Experts of a small language model: 64 SwiGLU neurons an expert.
Below are experts of layer 4 (counted from 0) of a mixture-of-experts language model. Rows are named gate (a neuron's input weights, with its number), up (a neuron's input weights, with its number) and show model dimensions 0-127. Each number is 128 + 24 x the weight over its row's rms, rounded and kept within 0 to 255. Numbers have three digits each.
Before each expert's rows: "mostly gets" lists some tokens that are sent to it at least half of the time. This comes from a sample of Wikipedia text that the model never trained on.

# expert 51
mostly gets: " rights", "ibility", " politician", " Supreme Court", " of Historic Places", "- Type:"
gate0:111153085134146112121116116116111131165115118097144134108138144158133105125137122132103141184131116147119110073112099157142145144100111124090158133147142130125094132119166141111091142142162089098127149106130141121119186142147084130164132103097146101119140151147103126153131150106129128132126095108116135156166156068144151146148136119168118063110162144153136106072140091133079106104117
up0:131146138052152136107098134112143188123116136101159154118127179127117122147126156122144127148092102145134195143086150112125108124115113156133088126161166161160152149092174074116112128128146134160153163119116137110141089151119120116129083127124187141133161112141121139133149137102146141136086130124131127143109118129079154083138127118149143146139108136120117159123125136141147129100093
gate1:175165144133103166154134156142127164115109126081158178096105133149122085135100150109097099125131145122123113150098103158133166126088139109107100123160125133141117128129136152126139080138082121128169169129140129111111132089101119162146140161123126121142140116158098139150087172134111123134076139114092130105122106080143132133109138129148073128156114141135147101125129126170155170116168
up1:103135146121134116113144173103181131114115134075087126134108120116134138120136109141082131099171166107100136125141119121120118095157130119116116145114149094115154097117156127141083119091097163120128136120159164145119105147094169130128107119150116125129080110142084100155151121110106125123154063138189169129111118129127090101100112098147136098093148139127128177139110124082143136109137
gate2:127109159101122122116147155111110126111146132132111138141143143150123100111129146108134144141144135143133125132094101105157117153155186145163103135174163118148081174135129170130129152126164077132156149149119140093101154173124127111112111167164137121174119137127155145126140068135119122158123133157100163141117113140122117141120106172122115091103164101130127144059120060153146113117122
up2:141117101135081118142129133131147125141196107137116110105142140101122117144086144161122087130113113148099106084178121115123101148112124126129133118186147067075145158098141082127115144124146129117145145091133134096127095159178114141182116101121171176108135089113121160120150109126138153082128134116092146141111124127121108114144137109154103120116132104139134134104170097144152110126127
gate3:113094145168124136133178131144108123160130133129146158117148078117129145135132101119146180123148081129100114141169108127120126065104146187124143126127103156146139121123155097113133128171130162102108164145123083098142107143103111102116105101114131137139164094139144102106133128126100042138152102139106115116132095104104150136144113093147182114135121141135088129103119123131133107135153
up3:134134126099156130159099165112124134141097158115114112159112098097132128129139150156132138147213145165167087142149127100106136199132111088109132151154117091072121131170135119132105132112097149154129152129137110165112160129130110127135128148098086119135122118145134118147128122156148142142118112121156132172085130109121112131125149148136102150116116109177109098162109071089113125141141
gate4:112090108131121108129140110122099104128129117096116062087103120107080129131123125124111138110084101138096110167142139166139136138090154142123125152170109140120093114113134109093108090101140123146092120117169122067134127110147162118118128138177103093152166106119138150157155152087126134161125127090096143126108150103124156133162117161143112131147153090132127155137094143145097170154102
up4:118139094087119130084087079146118118150122104181164127157117141158131125111154104126135135146106130123133146110120103125127114109108087103160104110188169127113109117132119162100137089126107184132085139126071156130133125197149123118090100113146150113123128126142114142115148168113135181111167129087104092110127110140111115123109117124166122091144140110132131137115139109111117087135140
gate5:125152120202173125134147145146093138108184099121092137155105148164102141148142129108136120118158121139112135063099125158153126114108136125144145171122126079105139143138121169141087129137156098117096122138107149095115117154162135111099117095133166128136123146140097072159128136106112175138101131125140183096132121124146105107135090133120132118151144160152132112125151170110107129153140
up5:117137120091148109121105117094133104157123134092156142077083177107116131138117128097151111142117160135152095129123110092077147101125149130131106101137087104130098132158130111104158144077080106143143116153149137092110138148106145142116130110123103119118140121126129123157112128041118105105107093151123140177149142132100131110151104117182097125137096101123143090172117118144150133142125
gate6:165145146164098116139139148105085149124121149121087125143147143165105115092107131177100164143112157142151129107152127131149121117132141119118162152136116146110178099078123139104099144131164101116096165147135162113114069131083118169135127155140135093141115140116145154142123157142119112149129159148098122145163143133166151181118127092128128090142100108112128092118142130102149084075122
up6:156122144121183145152140130116115133134138129130159128123082162103159125157084104108085135104139095085124139130137141141075167139135132132144128096139126143167131091157122118153123100161138079129119094117108096096102109125121100073143181142104113110160152129167115073132121170145089131125098123110140162134174158111095115133128121147139125149113103145136152100104101139151103107153138
gate7:102079075111158140130108097186118118105091111099115088113129150147181127125117104116130132100133120138136135117096128119159147125084111125128130142153115110111121150086117117102100107074129135136118091089162086057134125160094144115119120143185145114140144129082147166130106149159128157115135122111111140119147121122151109099118151160132107142126128150086140119118134131167137111163159
up7:163140139163154111134155117120116099078103104129166102179152156119131159103127132149119139056124150163118124122134128148097112121107148094129129151131144123091119119152129108151119119160126135165103135170106117145098131156130125103109114156103152096127147162117133170136123108100141158120165140124135147081138109142141117087167165115115137162142125144106095054144174132104153137132096

# expert 111
mostly gets: " United", "edom", "rance", "ión", " Coast", "shire"
gate0:136118147136100096116153093126133122072157071169156131148140104103126130155111156144090115103095136136140124128134179135148115134114137125111132133104122081111124137117107153130164130160154107084138122161083163136104123122139132121105138130126117129139156097141110163131148136118109140121103166144159169153137115103106091111171149137115160063121167125086134184159164143167126126122159
up0:144093112128082117116184097162140100117115101108149112116145114090150148137122147140141100142142104136108114166147088166125170150116182115089142178147156161120133113096145153133159109095140129100132130152129170173112123104128136123191100106147110109171136153088151120120163144162086132151116141133101110132120086111124080148120128144098134127135138150127133122144115120106134116167106
gate1:123119150128131119138176164174146132089121110127131129132167154086165091126136137172109136178123133126151128127138118164093139110143124110090105154129148129135160188171096118094101093187127086133139113118164151122113078134131139135111113138165092125134121146153126104095156123117123110106121106083128142145113119162108118133153112082109103088135151093156115152114130138111139089133160
up1:149131081099117154146133129114121127178143116138091104128063124136124108135146122100104124120158122106105129116089157121181115141162080093111167106115152154148132121129131137106171156126153110108129114114153164162088125138139135116103167122117083124154145118125140123096124166157140126111130112161152098137069136106179148137129173148150144140075126096116153132134113117113081137138105
gate2:088097157117159134100106149142109104096147118079116129149111119138111111117150110136150115135098111108163118099122143117128137105089115084171115105146142119137064183136135101161111131138128116129091141137118106139117123164125161090144093169152105173111163116146132131095146125161122103136115132124083129117125133071121132158135123113084121164107121109195135155151106146146128140170118
up2:134146156142115151079168112083136109133099114128160124158098104098137149138097124150116110101106105109157130135092114100156097123143159110107112140116127105100141075125175121122140127097166146143145146154135131118177114159107133120128143094123138149195168184137144137117100119174140114130112179106108100138100107125142169122119092101108136126109138160138151124132128097157096170116133
gate3:159163150133109124113092096121121128127155128114151130137115129160149099077167142120103091145133144185113102147138155144103123120098126084075090118129114113124137101092134181099143126134122112113165122109137141126097097119133167134117124169136149140116126161156133148115080099062139119144127126146118146108110108168124121119100141097176166147148124143137133146193138130127172111104113
up3:083127134120165170123159158099082138155160121106132140129111150105155132124139136104111115157173139136184151142103161123152154098130133138146133156127104100094085131118168120137113082098138123128125104129137114118107192112070098159127162134105129142138137149146111154147153144140139106118105094126141100168159180109163114142115147106099139094112120119093105094103156151117120135119152
gate4:140092159091131134123157159141112121142164128145169110147142104118142143120120139127125129133141149144118100202178113146152143141124128162108122101147167114131159117094134092126128153159146135097121163107159116139138100157161122162123147154133120087123158178113106120144153115175150130126110120103093125115152206165159096134134161111130122070130136118146143159115123178136145126126144
up4:154123167127130096112157133102114133112136130108123127125149129130145111118161158093121095163126151109125162129107122110104136154139128096128147135107098131116138117147096144127133148105162110126202104137133164115142123146056170121133133078147084152136097149130109117091145124143115176133080115146153112163119108087159084099168120090110119124154168142110102169099138103153132123109149
gate5:115141141092081138137132121128105157115161193105130169142127148120139106137149145130150134126119140099094047143113086131121150131120179123127129119127134076145082145124096127135116137121116122081111132142124121129100150142118119141112096079126135123106124162131107161170110101161129145136155091148166145114143088134142103122154106106115132114132150089125107139133111094135181189116149
up5:146151145142094105116105113157080116153118176066134137086137059120110144123149117096137114144156158121132122136106097105130115132137111152135194157115130137096144167117107106134124139144151117143119093150135142132130137164097138144073127109164136093086140105106108146143167107144128103149115119108126145105118103129157159168128123145111144113152163185155115119134171145090117142122135
gate6:146135127081118130113142114135144120139095154166133104128113140150147148078086124130147095140104183114098107156112134126155142166083162130151098123088119160128143166114129107158121143129137115119164161136143125114087070120094137141105109102163099114110122091136136142109092131133103104125165117112128175164120150188115147112116113132144127088129153132143091112146127111119160166181135
up6:149181112129163112111138104099126100168143119100133142108091155156185140103148139102120162121128139094145081162141103093133160128103109085162140111143123165148095113105134155112122131122144119142150075094135149141109144120156121130136113110078129155124133075135141118109136110090167124144132127116112123131118122132130158152122119106134077133125189113140088150132141094147167137167166
gate7:131119133129107109112156128146114131169129096154165133156154143137105135105128134137145062146127093158108076129132101114140130105088156077109097125134114154146160139141138105144185142105134142135159192121094136158139153145129092140102154102136137135132134134077124142154160082099154091138111115142112153105143159120146130135189151085149122123119128122066119111127137115138118112130103
up7:157113136136158136152134103106137119114102150097107097132113140106105140061181167174139128104134134130134126143125114138138094102110185119128091183132178105094105157150142102107109124133151132137119132130097127158120107123156114103122127118078097110169122106161147137125115107094086116122109143102156110161094136116084091104129128118133136078124124146116086096127133149121150119104084

# expert 114
mostly gets: " political", "ological", " government", " European", " social", " television"
gate0:129163154138145156129079087109127097158121153137131185133132129132144106136138132135140097158096135179159128134182125148114140144119115088125139135093127135093131088154133100084125132093119104131154061121096110133112164147151148147153149126108108131120076107154149125128140118117144090177114138157145146107153151149133121160138128100135132130138147177120138184121135189116105127119137
up0:144138112139126120110178140153098177152169146121091136137089102111173131146089144151155121149104120152169097156151085141150120143116124109106127120106098113101143085160107122124138112149149147122116114120145140119128159145109152116155089080094107154136150083130137144126121098144075148147153154121106148166145107119138098124155096171177124139137154140155120135110141165104082140114100
gate1:127133131122085153127107143127139115109158178115111124117122114159161120113121141083109116133137108132141117084131120169122106094114134104152161173099092097077139136119151159133147118138100168086125128132124172155123110148108166140152163124118129112124147166129102097167151108098100168126064146102132090132142105121144154089137119157109113101112133141182106106140124144142185110121138
up1:104112141111092118113113118173129143104149162122165138143114156120122087148081134168105083134104095141137115131136137093128084107175124154157160116132144140133119093130141155113126138113067096187140107160152124082111126143159126146111132114155123102159164119122104155107160127106149084077131134126120074144144127136087087134130129112164145113097111093132122128141126117147134161140148
gate2:153153150159156149170123164111125120142130150172142129130112162069141152095129120136131145100105089124112123142100139130100103106190143131091135148103094108157095091144149110148100093123138125152124104138117144135136122133138155119155167118152107166126144155103163151118110119153107138071113127090128121098149091145141145093124133124084154070131123104117142159171109127093138118152099
up2:130117121134120102100113080129116134160110141140143169116133128135124078196144134107111107149145167101174120130109131106166143115134123099117156142118114131112077142122110139122120178125125122176165134148114143099170163156137126113112105150127094089138109115141170162112145162123165075128090136145113139132127151124108096158155143118136086148104159128135138100077124138114179112133101
gate3:124128113162123153120148116139144111126147129120105131138101069115135091124121165136108139132160093121130133104142134150156152090129090122129097155109088140136126099097122181131110124132146164120162131123125140167127127100117117162122119136110111129127051131145070159121131122152129137134119130084148093084137118107165170147097126095086110111077117101122146150152095152142123092168177
up3:071158133076117131115146138108112105138143136162088147196120138147087126077113103123097133146141143152105132124119152090093109163119164123144143115137122144127150160140120104153092168104135155108138116161125152167115123145102182114124132164123171173153153141106163103130114131158141093151116135145120155119124129115099136108106098117138133135107186152132107154129162096134127116157118
gate4:137128140101144161137129139161119127085130117146099154125119132088093173110133092131150123126105148111146149131162050142124169143109091171109128161176109078114161103104134105135109085106134121126132113105155144093109111091129114175146139152155120120110132147117138135119111189142115111137131137129152146161091184108112160156120138122137084099168124146153138129135134152126157135114145
up4:121175144191152128149139116103106130117156088097131099112117111125117114110136133110096153109115115132147165162117106132080127116099209113158115111159177139111095168115132150089152130142154150141154132118099124118136116155087082137136141112105175089161160117106116140144151112098121097174092123140119114130097146125101127197128116128137107111128142121105142109122144133124117129118127
gate5:100104145130117141098134172110114130138103139133124137140122148170095116112125139181116139111142099132116092114102183127101106147106146133103108146145125128096181138114141150122141140161150103196126158149188152073150094149095096119102109117119088136148132138160109102119158106146100104126081108137110141121111142118109130098083172142090164149102153136146113127105134127156126140136113
up5:126134103157143162105131150102151121142175101089131114128134075091138119159085119126146171161145150107132121099161128111128144150132136115139104114135123134120149094141137095090121143114094096146116138136184158131101160136141100149087116178164126108132088103102146112159165136169127129102090113097113141094125078149146161172122123150103114143128141146087136109135162152107137126097151
gate6:149123122165122115166126111112115123115121112103103160151101094109134123166086123116115144106119110132121139113164169124158128141109157149137155139184098135177120132133113128183178169110170125103124165082095163141108087125101130107124133122118153142111127117183124131109144117112122169110153120154131128129124094117145130128108158113107099152113132127150140140198118143079140115156177
up6:141126136135135130170126122125117183083109137134145133144127124098128147128085143148121135123119173121103126087124155162136141182158093093131126092144137131126162141108108142132094151138095082122145092137158130097083154117132107138119087132160128125148107148164114135139157139133121122105104102134106142184140120205174131143158154108107092175142091136155124146146099138161132140123153
gate7:088147194110124139116155137162114140160096135163131110135103131149171109155112125136132146091158093114133119139147109166144136127199133193159109135143109143166139089119145111098153124142143123093132142061149120113137132159117104107143100144131158137145103121139104090174131129112127104098120120148102116102188158164142148130121130094132153100122133149122137117138141128150163119121153
up7:135153144110126129139106150176112121145134118104135162110123119166090110119098113107189131099142138098130156130110110097145092138101146130117140168131098122170087115114079145176098151141124156076132156134130110140116083095119151113110109099133142115129123107089109099171171134134137099126134084129148146153160096133104139121134166133140172100112101137121155119147116142134173115114183

# expert 48
mostly gets: "evin", "enny", " O'", " Mc", " Hay", " McG"
gate0:108132113143090164147127132094140132157115150146143120114091093123148147175118106113169142078169111138135131122095188099143130102132108115089126099129132100146124140172163078129126127132134109096098123124171108141139106110123148157182143150079121110062126148179129135129126114162119113120112148154105132108115101136115151109085122124124157159119088175137140139158150144120126139146131
up0:132100157100117147164142134141162109102053094127121152155115141090085161115131127106108171133148132123116101152121120137162141091134155138156130106139109169158088130148111138108113184099136160141090133110112129131149118157145132137148144115123179120099119142174141112149133141099144117113174132178122097094129151139108148097132084129136111151136151124196112133144147135140143148142098
gate1:129073090115148115133117146151158130153154146089129138103152124067145131118126141145155142144125189101123118134132168140136147165152138123159142143109087096160170120131126085146137136163095109132129160120110153120125145135083129129106121161149146149138151150145168131082164154204126166114127104137104104155122146130109141126143164132077157120108119134142150148149092135129097113131113
up1:116112122133142100085096137092156107102107142161164173134158116106118140078062147111144126157113125124139154162101142150138161129111132122118129086121118081150110155173135133140135142093144122135146123139115139100101147135107133078121137053140100140142125129158132152163136147155133094091105125120141115132154118125168124146100129124129100132167126091129092112088104112151098072120124
gate2:108082154068113133119141151113141141139139128114103131085096174133119070096096100153080130098119107108124142150103101133152141113122131153159103156176167125124160120118123116128147159127160129111114167130078079132072188117113106107140138111131102092112110122156150145116104123105127140103134100117118126139121099139109138135119097152129125142164111153163171143103089118132137115128115
up2:158109138112080136118142141166153140138105167106097136195133142115145108118149147110108136136093169139145130132143118140168122108117129121119125137095112095102151114127101109132129143121161092150143108114103170142105141107096145118134150085126087088153117104125177080173141099111092128095140116147092097112141131128127130131116147149146087139146140067082177116106110129110147123115091
gate3:114095125129142128102140093123138152151150116128142072138141114103146090124167166146165142156124141148116118153119132187109156156105109126167105123128132102149098159112141103134148116129099093109156109148140106147070162157147095101113134094090149097152152169145150095125169085127132104122111171126094111174129114142119113118087130110156098091135145110115140122173141124129139144105146
up3:150133129128179091142100121138171160151100120164138151158083093160143171161107155112122118103136114143122134120148123076167147133166106136154110110114134141142118119129096091101157128080144136163076101116116143134132132133164110106108125126138136152122111081112128157113104093176110125146110146093126157172124120112098128135147168128135142092078112098131145144123149134160156124118173
gate4:120155120149129154120160138125156122118095117128139128105108139124150176107151105133155110111159113125105165108094141151137168160147105127104151112134141150119143143163117118106128133136147166124135115137110155161126120128082110108114109140137141128125117149139099130167126125112106167153172153115121145164143147156136101132120116178184146081072117122154106124195079140086056115132145
up4:087106160089135175152136138136109127089121137118086136163100180110105160140131144110121114143139113120139092106145105114149077115109120134125123091125137083093119116082119150141119111110125116165107139123123138152120127102147164104114073096091120150083130133171144143134133152122125171132148119122170088132151092114148143090132110160180132158136127151124164102138162140124100133152092
gate5:159133130160123083140157141144136144122172093134149161101107144138189149159117141131168111086117136127111105179121116112113093114127101115133130173158140146169148163155092088131113152114083132094108139116180194122126130144166120159162148113136100133102092120158126098098144097099131141149119147135163102123140098155100134146134124125128159106117146149130116123100138124113136123157156
up5:115122109121098132094155149111124142104124152118113142110124127127165123126128129080152110120064173116111108156125122135107144145050101123145123124144102124093140121157122150125102137162150148091104166100124166164105148097151118147129166166113127101145119074119164144152158098164154122133123125151109136162151151124107075157133155117140141145145156135137158167098109116152134096166112
gate6:134177101147097121096124098161088111132169147140146173126123158142136114141134081123144113145121113131112180137152098112118163145140130099134106124093098097074147154119185138127114125121089146137130082122150149096089114144103089128141139121119115110148106122118155118123147120158125159141128105119143171112065127147141149154119162103132109125185135140137126152171137131162178139120130
up6:129109118131136124153124093122140110115143115101138113128158117138151131132120119140144129135131176156174084160112099140133118098095114137116148127102138123135131129135037122071087150176132126146128121133090121156146118143148122115113164116126102173121097137098128145074143160126093158123150130159113103119167093160116094156099137109104147139113095135134126125127114186166074140154113
gate7:162126114159166176150090151104139142139125108153123109115108124122151124116093133175075125145126154143112090131156128142120185184125102151096107132134116145122137164156144154122121145136149143133110165144089109111131122082140127121090074124124126098147134130134134156175165075111137103126114126140106124148152158151147141144165149097145168167150172132099112107129142147161132126159118
up7:127186113113083102130116135091141148138156154140137115150149156120124120082087129108129146129097159103150128115124161119139117138126111160097092151111143162123093088097129150126125103139131136123124151138139090139103142104138118109172092108121159068125148128145118146133100086162164133124117135151137109138125118136184181096111147085147178102169098147158146153115115139127154085124129

# expert 88
mostly gets: " Wil", "icholas", "orthern", "ambridge", "entucky", "illiam"
gate0:137177091105166108157140139138155125163149118128109120070143170106128112101124161170113093105125139100160131119135114105143154117121168192112112104154163135098142106117118160126112111135149131090143089131111133117143118105143132091121172128127153107139154122106197163115140129119097137144104149100103133106115097142119151123161107117138146115157113143094126143166105179115165093124126
up0:134153106109147127101086089113134127155117091177102158157148126109134116144136097098104127132117125126138136099074145072114142174144126126140108084135120177141131131134137115122102131144155122153109134089115104165109106141083129148145127095150147123135171133113150163150132129115114120111132147102125198161100114111095115141089119123133135084105152139126105082126149189157110090127139
gate1:122175121099155142108138120115107138132138133168172105089114167138117176146158098118140125138159093093111132135135129116148128081122112128126106122144147106145109088131115131152154058145115146139145136103124086116115147136113085113119122135108131118134132158144156135153091144135175147120095108097114165111108156064154144123071139108113135098124106114102160111099112137107140177087150
up1:173100139124175124153085108162157162147140103159148136134164139148145142102099116130117135121126167156141085157156096130112132121117128127158089116127128145121108134122110111119148140108120117135136117137086127131082170144145098136127091133078109099145181151128149167144128141126099107167104156153118151120115121118146077153141128088167121118121113110126069149114101139145055114130107
gate2:121160142123129145129109124078097127131093168139131135132113099170122147108086102127151106137142112139108110129157096087153070153118094135095168106116093108129154089098124133150130123076108072097168140104136170132081157148150179142140160101123115122162135113124128152107090115119119189107155100146093144131117093129114133124129152100121129131131127137137120126128158152131142141169114
up2:164102076139104058150104116117096128102124102139118113128127150131138130097143126102118141122143092162125152101154079141127150115098108115122105135141114099149089114131160102125144098142140126134163190121125130115114130117130146133126134112115176113154144137142058192131171154135125117135162193134115100136161137101112111111075125125108152120119118110126117125145155127099125126178128
gate3:093113148151126090095144164121123139109124090103122134111130151139130087074117164106118112154126082144128084159144158148152128103119137119131160131165191130138070103138127134133091086102100127101165145138148124160091117145119137139145112125151108128138129144093160142140129119147138118113158152171134116150147101139136152145124159156161106130108085163134138126145182073121128165129146
up3:138138128136081129131194107140140130127150143085121162133150125146108145104157126124113118148100148117111087106114103152113166126159131140057156152096137134102151134123123145108156136129139143147150116129154157109124148166095160112145158126173105111148128124132106117167136130150127166159150148139088137197118107144116110179119117127144145190151129120153131115106155148122087114114082
gate4:081090124141139112115113163120162156151132139165162133116131141150102123190115098113124110162137130106167118150117065132121157134106111161131095152132194108149121104130118120124147144111149156138087147145136135148132127173090100147126125134129094099135107099109112101095123119123106134160096144124159136151080139145123162139145125125104126113126136120138172137102150120101122181197147
up4:120121135105078112148112117144126118142140141136131155124139103148089146143137121131106091114130161093104141141107098109157101141102180106117143102115146096145142130069124098132091127149142168135071148153101086172135126073148108154152126052160112077152121138134152145094135125096118114148114124094113131131141161141124127135152108120147157152143116176154143145097117155135125148111116
gate5:089128163149117102142140135147108067154096139164109131147135161163162119109128081131140132167125144129116136109123072158129146165150127130118159120158101129152133106115101121129132098185127139135102138109143098174144112142122143160152110148147144066096179127117128122124126088114104146150079164151137110106146107121103111136111106152120125107144126182116165150137092110166121126154139
up5:163137164093117110113124164154173118159168166127108140118115125115114120123112160119126148102122156110085143144149135072126122128134151143125130134135175167116146139161104122119162181133089137142121082099106146121133151159156170098084170141133150146109106115151184079121125139160149103114117112134107127132100166123122121118147101136116111105127147148142132122119141193110138119167166
gate6:095090132125154091146137114143099112094104144065127157086143181128090114101108148132102133102154150145152105117094113136123102131149113079133153121174098112194157157122178141157135092123105113155119102147172114127137102103120118112118146106144102132131152156094162108111150105136144117131133148128159170100152144134079118148118117122140092137141120098141120098103134125140162116120128
up6:164110094139118109104130110150047152167083095154118113120139127118118139141135141155160105145097132105128133171164108097115123108100132108108116143108160106079145103110150178081097135129133137147111124133129130092098099111118147134151105088129109149106157101126126130111150090128090114137117160115065131159099170147122121112106133144104146145155105125116132124100156102150143178128137
gate7:137106126081107136161057134117146096142137139111150128131124119126142129155131107145140120133152122136119080122152149133121139131148121120132104109122122143120134119142112107150119148178123150135107059125114156162083101111169156122157094159135106136085170142103149160150106115158157161096154117154098137107075156113148159138093098146082118144125194108132125128146129137122155149163113
up7:149126152142128120177093143107143108135116159158098107164175113165125096110116119124128146129173132104140098111158110134111152131110108153131119127136128162118129131108139079117133137166102134136091154125140096121136168087125109104109116130135091141124098185153086090111164131134160115148151109135115110142143154141116126126139187123095108174066102119156104168173155102143129118148113

# expert 77
mostly gets: "cept", "change", "sequ", "ject", "greg", "clus"
gate0:110156141112105117154119092119130119124168165098182121159126131116123111123128105121105129135138086150137110127126127112117138146135115111155171109086099140115142161135114056090101123145134132135135087101123142076125135126128137121142156157132095128121127159121139122066125113171146121126148140097139167124080160093094117164099130112145101127123177118134170144142123182148150155154083
up0:126129135135136098151129123158124094156141143086190109119118169152129109131092122156121097134118087117092122168114152103130148156182172096110148137148177102108128134118122115124150094148081112183147127134136140156120129116142117162093108176117142111104155141143111119181140140144139138129108138162137147145131093115161109158108114113113135130117162147161153132117128168162164137088091
gate1:094127149110167121084171134104091129120159129114155111129127117061095120095084110127122113123137131166139126143127170160138140076126136152126108110128115127105158091144093111157132146151118147108146122106135084162159109143128150160122167163134129122166154149181104166119103099133149144124108145117138146090169083117150137128124143154150140117120132120152130104119111151156147125177077
up1:135112114113133133140163124135207114133150122072140090098137134085151131097089123123104091150139102135155120146121155097135131109090141160143134170135135138129105101126079108151081158140105134141098146136138117117143166121218123116081156121128116114159094118125135100100143117138146142162091118127145113135105151128104137089124130147143151116144118133140153142117130099103077126152108
gate2:144148111124143160158128091134118143141174145115127160136126148114095122103098137125131109138106142098140160148118150133124141132108118158133075126141105150098134092129122099143120157092117161143110132140100130100175093125079141093153110119103113163155104126130148132149104117120100132079139141140152109177141134132095097138132136121054205163137109121095122161142156075104113132140118
up2:144120104126084089125141135115118119142113081116126171099097146133095121124136070139152140111103159086090114133135130137125161153142120110137138090047076173091134113136104155109115156117120121079144107132148153134151153108125126104143122172117142161095150112153140174125108111146125104112096123112126129110146089141132147138118140153137106113143136152133153129183120117156088173139124
gate3:134105136158129101117140129101136120085116117091099169139131112094083104113143131113109130152108171177129114133124130149116110151159136135133126118108123118113149138126092108135078143092070140158202097115158124137091131133159092151152144142130123110116145131138099151105113101141103105117134133154125143089137157070162178144137141124112138131132138160074116161106140102161138155165153
up3:115136133117135101146129094195112105091083150118137155117172152145104133098155148128140132108135122122141168139116117157119141138091142150102120112154137145148188136150134102148123105063130143155116098131113141095124146078110077111149127145136139128138089141097179180139138117146120132143113117143152126150112122079123117129129062133113119096111163089144101104092139127123106103140128
gate4:135097126081102086119147114110171132161158116119145177139142162104110100127133130115110155104149155170148112117174101168106184147137174129144137137106118159125156161107162110126135118121146101095123118132092099117112136107144162131086143139114147115087139163084156063118140129170121129136161117142141105157123103105094107162084147121127124125094111105133157133130137140157124117128138
up4:131146152119161132111118144152103097121179090157195130101120133160140129150114124120146141154158129093133139114138087154062099112156137144150162094107147105116175141133135124157136123072137180110172105139158138093080106115127138151122136137111135133152159132102163097113145093147113131108127119114105122125105115153125115107128097049133141155100120133131127121160142116122131143111122
gate5:150175105174174133133111161130098123152129177138122124078148143150161124134132150132118097102096128156134130170106113173111152114112144131126140152130175128106121128155105123165134164136109134100117094153124105172139139093138157139095148121171121097184169153098153137146150170093124148139104129126146112096141125098162138156122064099127179118128141131127132121121146141122109115129119
up5:149150147146109138124124157130128136079131084163102107113106135152131111105143131131109129140134145125102131153107092084138130130150103102119152130144142099139090133083121103162133098154152150136164107123137120135155178112116126161102122117156097167155125137095106124114136111161149128164117139134056111143122149142136147119133097118100069096144156129089144174187111125192136129141155
gate6:125137159121123153174168147113153151127126140115148205123123096078180122164131108115108128128107105122143109112184122135122138093128154140160122122107120160145137119096141143144177129101111133135139153165106139149142135125115116135158172119112086131124132132165105155156128140138095152098107101094185086104149161162116119148131152134148142157135119134139098132147121101146063145107129
up6:102124108121131116138062115092144147133133108133116097121104130129154104125133160114130101107160142128098142165139148137161130114085139132112116135127095094162069068129094128123162094103177153172124087140111123109184075111126098096156140099128106115126126127111132128081142113131135149166142148167142188139107118108134103142087116138118108132150139160111120139151127148126141139118153
gate7:147118102112182154095158162121103135139148112129098142139132052150115149111150115131120118100144156134125130161145107141154132068127125097125089160118152092139170125156131130136115142111132150118135123134136098134116139162151086138142156105120130107112098143127151085179185138158152161131132069142114107098113126130092144136114131117109110113117133140156110131173120129198128154153118
up7:143150139111094126131161125131158109129108108139135128155207134103117110101133158149141184125129149152115121132118120124151117127144129116120118107170111106165159096155112133100146123128162145114097160130134107117087131137102093097137123154152148108138135150141116169099139140108136197141118146077074115151153131138129161113179126147091164146103104076147155121130116168126111095110115